From a checkpoint of a small mixture-of-experts model trained on Wikipedia.
Size: vocabulary 18857, 30.8M parameters.
Experts: 40 experts in each of 11 layers, 64 ReGLU neurons an expert, 3 picks a token, a softmax router, a shared expert of 64 neurons.
Below are experts of layer 4 (counted from 0) of a mixture-of-experts language model. Rows are named router (the router's row for the expert), down (a neuron's output weights, with its number) and show model dimensions 0-255. Each number is 500 + 50 x the weight over its row's rms, rounded and kept within 0 to 999. Numbers have three digits each.
Before each expert's rows: a language model's description of what the expert responds to. This comes from a sample of Wikipedia text that the model never trained on.

# expert 28
Description: Verbs and conjunctions. Common connectives and auxiliaries right after the subject or a comma: and, was, is, were, also known as, but, not.
router:485560529532562446542487522456561451506450541614454466475510452510481443421578556489553463389561484547501442472432574501444463478517429418521470466567492441475533518436416516479522523491514551448451487449447597452476580413453515450585577463533568533387548570559411527420572577563515534531462526395513533540468558523474599497441503467470497487548537451481537444487458488493498484433483514477446550476557487514533509482501537534534467502541529518485468428512494447564572460537520478593424498420459521451518576453569575595535504496564501539548536402393469524514419504513606421513547427433462522457460541507546512496515508436471546562563449395427575495426489600487462567460555444557531438531522538434568518427431466426531573555530481454410490533501473435530546578484518492
down1:479470477548369426467473528414511571484480422489478519515492461471534514488522530487551417585444400566551543625513371414511550451498529438422478510456498515530554513488563395548520526442416505448518514504487545435574471500465531522515508549476504530480518491475478402500486442466495447535508500518557523520501542415454435552483546500560493505531487556465578509444444461489441525518558480519550459528514494608461549526362519508450473487552493453521476504593498386497554457557567526535542388510534570553507561525495488542503463449526555485618439473469397487530562546476523508508491481570550581522536540442530597519489494518560565449532502517510460380587503428491547563442571435481445525510528469475512447485584467638476483381493398483573518580453463498557527570584499417
down2:489512577555599584494502438460507538488422490597509524482516440511532491474496531422486510497597436522491443546495450439400466549527479416483446528483454509533507537493459473452499492547470474433481525480497496530537466459418511383547483577498516446512515530500513426475502511473497546485502548514500522560457539506458588516466580455500484423564596500489494447478449469485558513523465534419489503534562516423435501517523499467611557514504537491561569507501563568512543525574538426467559522493467335500473439474537449564509490431483471547483440510559432487527473570537507434396567511463562549477577526411688463509605462448459638466623439466531595452552507579493517605445415571491585547541460510455481490569451517481476454540539497572452499406488563521501441500524427567
down3:519499505439459503547402524502493503531535462590602410523481478496445512459497510536505447508477437533423464569568549452464588482458524519540443441439512485446554504445511506529477462481538490514402517525384562503441514561411478478505525549535485464549499350534514483473522499405511522480574507505500498509444471490470498560524461555486559441551455511490535483406531403463577488514485356455529406566477574493564577563496430463502442390548461481502495538464476522557550643494501431583559407449472514526531483554452525551382527496543536463484533527410442468486565522487499544456426492475510546531457476531460443498510606581460400507419583546489540479486553336388444543516497481512399538485517415527535534479485524526540507490442538515379479567523459531532538477457511456

# expert 3
Description: Authorship "by" in taxonomy. The word by after described, written or made, mostly in species articles ("It was described by Hampson"), plus some commas and of.
router:424581562513556492540492567496520458563562558524455447432517444511525455448546591505575457484528444520442478508433566513500432461474450422564466522542461439483545562496433539544514566474648545433465407537477551472463570487486519403528534464378529495413446517539472601483531495490483517568458522452472560488473571561483548439463541430458454435488567465459545496401480555448413437442433453497451546420480476520566463442565530566516469532573539513443464408475519447564562470529564436538500446483393559462539571461555536523500493466493494517567538493427464539463456417560551468559518447453400562421484480508562585532513583447424606504547507461503527544476531535417463561484533462563525491463531525454552528474462523481550554485481450437571451527501417440565546543424466436
down3:463502552460455498522559519425474463373548453469483422513468437551582474490550400467528484461439576487478491543470487471442609551471445465498574502489515523438539464534504463514561547499469562431545447452531422587580509497496515527548427488477516446538480487520548468493525545483529542578519523582597432506458481505492594584558426486526457563546562438444477589441533391411468534574487477530531508557478556493436579454611466476449531484504540516539538418533541551463503457553467539570574458451551394538475514457486566450475492463371473566446420498553497559610494575521505525536456472553588566495641516576490487534454588497468527580521434640509498503487556418519582435563485529506535518508456457539527497536494564440504496496416509538543532519605472521568460496520483498
down4:551531418548533453518442482503550528465521456522517458503482454429538489463526563449411431554545511557538489508575400517479446569447486447540408491562584445430512532457440510466521531519510469562583437496492490435453466457448498380493542443467526514540475481534417505523440476474448471543547470487538552592512563473423480480420446549483474535540417478478556551564541509542571480480605557502450533595519413582550448503452544639457380578515514539532570414436557463513518413589547517558367494473488542429532579462523515532452511402598581456429516486462555472563549577538397470526512525488472440515525498473522582494523546563456576555531520518562465450513508548369531514474493471501517465578515446476533511453575507445480505503394519469455473510555490448442474587514500480
down5:573524509421393538443519358408508524540540475472501545492490502533420517472433506505609489488519554548547506400473521584525553472480563475487485452532452482578531556577561577469420497495447507540655613520556492519529589432542552543472547518539533574566491534462571466504508562402511568518482490520502384538487464469480498535512476518440576558578473589515554489500512442532567489521398564609509454512486469463543554497419512433563505522531466462523522505563541591485477460468496519492371469494549469527441472507518556482514533476462535467431434527479447432452549488464561504511488614451593444600472531606427464651472505571442423456496544496470513535418559538513571481550477478538532488559546442513512468492564498524416531565517563575519539522518472483518447504513522511

# expert 11
Description: Quantifiers and intensifiers. Determiners, quantifiers and intensifiers after the, his or their, such as such, most, only, very, same, those, and the piece -tionally.
router:445562549546535424534484535473553428567410548567408477371562461566612510476532503472568494516562483559441512471410568435496482470513507559531456533530546455478508583460459526466584549445536531439411439533474534464517510410419469456547542459429461570447472556562450505504510601476470436574429556383484540496467559549497552461483488505490453435519536425447537466486500613443508438460507510469447545465551487563542426452542542573595448549518556474455409444543509436517520495521533493519489464446518587526535548435490579537524499532552452520559545456414465529489507470561565492573569463458445587487488455531548551431553552455424471463530414447464402450451576550443452574445553493544504442513525560472575492440459533463551534560490478450535465573526471431564510514493461415
down1:497492501454522455571611495429565541590567489498466409533535438563546531390481515508509488508503485508483553433562521595566587490586493577530578527469536574561555462543485518495478555481495480495486559482510521517464539530642504514481507487477443460490470512546442496461413577583504632532440533588522377442538419555543500485528407510498476597484559438551557502475540438548497439486490562547479545507491490503509517545466514518421569469475441556487488449503530411532506530480511456531544541470600502477394515435434501520414465498501407389421463470514424581493531525455460537474425535554486472581512496562476532566499474522549496486499543528441456449479554525478439446487474377483530490473558544419456454544421539529464491598421442489464541518508470508615451509665477540
down2:587543435434476498395504565593487559500441539450392486474521485560496500547517452553541512477471511465538537501507535555539541457487474517469552484533427480561554522407493474488519502572514496528513515479529563478534447529465492533458453498464484520511627391409447560530469562548514416469485491437475451522433480599562559503629504413418522468433508465469560467513501409482447490560479517553469472513407505521638547481433430411536458497481484457527471630490541491493464528480474469424512650569517470593598526605499454488472450542526553485515598576483526525488421428495509496522508520525531508566458428477521546547600437475500487472502427502508542474505490540503495546449532488610542489407584541572488433449385458447499540564445496510478427479513542399466542421493500587
down3:544601448505471488539462540578448458499454454454452577487575511449535564617537442448451489354477534471561511485524453544492526457529500473565515494496473445483508524445535574598609411415508541504496536526470487504540533446393512480494548498498511499507471555586435498611458438481498477546444526527485617549475491466411576489569447459599474470538597447515518450552500448439478477598474476570526500569557481430435590519521542500499482547486585378482453554462445459448408455443417438436495539534560521549452463504549486425483457420432503558539499536434561458575485463469477517507491508511508498526569472546417525461447567470572370513452509534577440518428480517555454538492482533479521458570501482452532528444494497489510482639535453544544519585583552463484576483451554512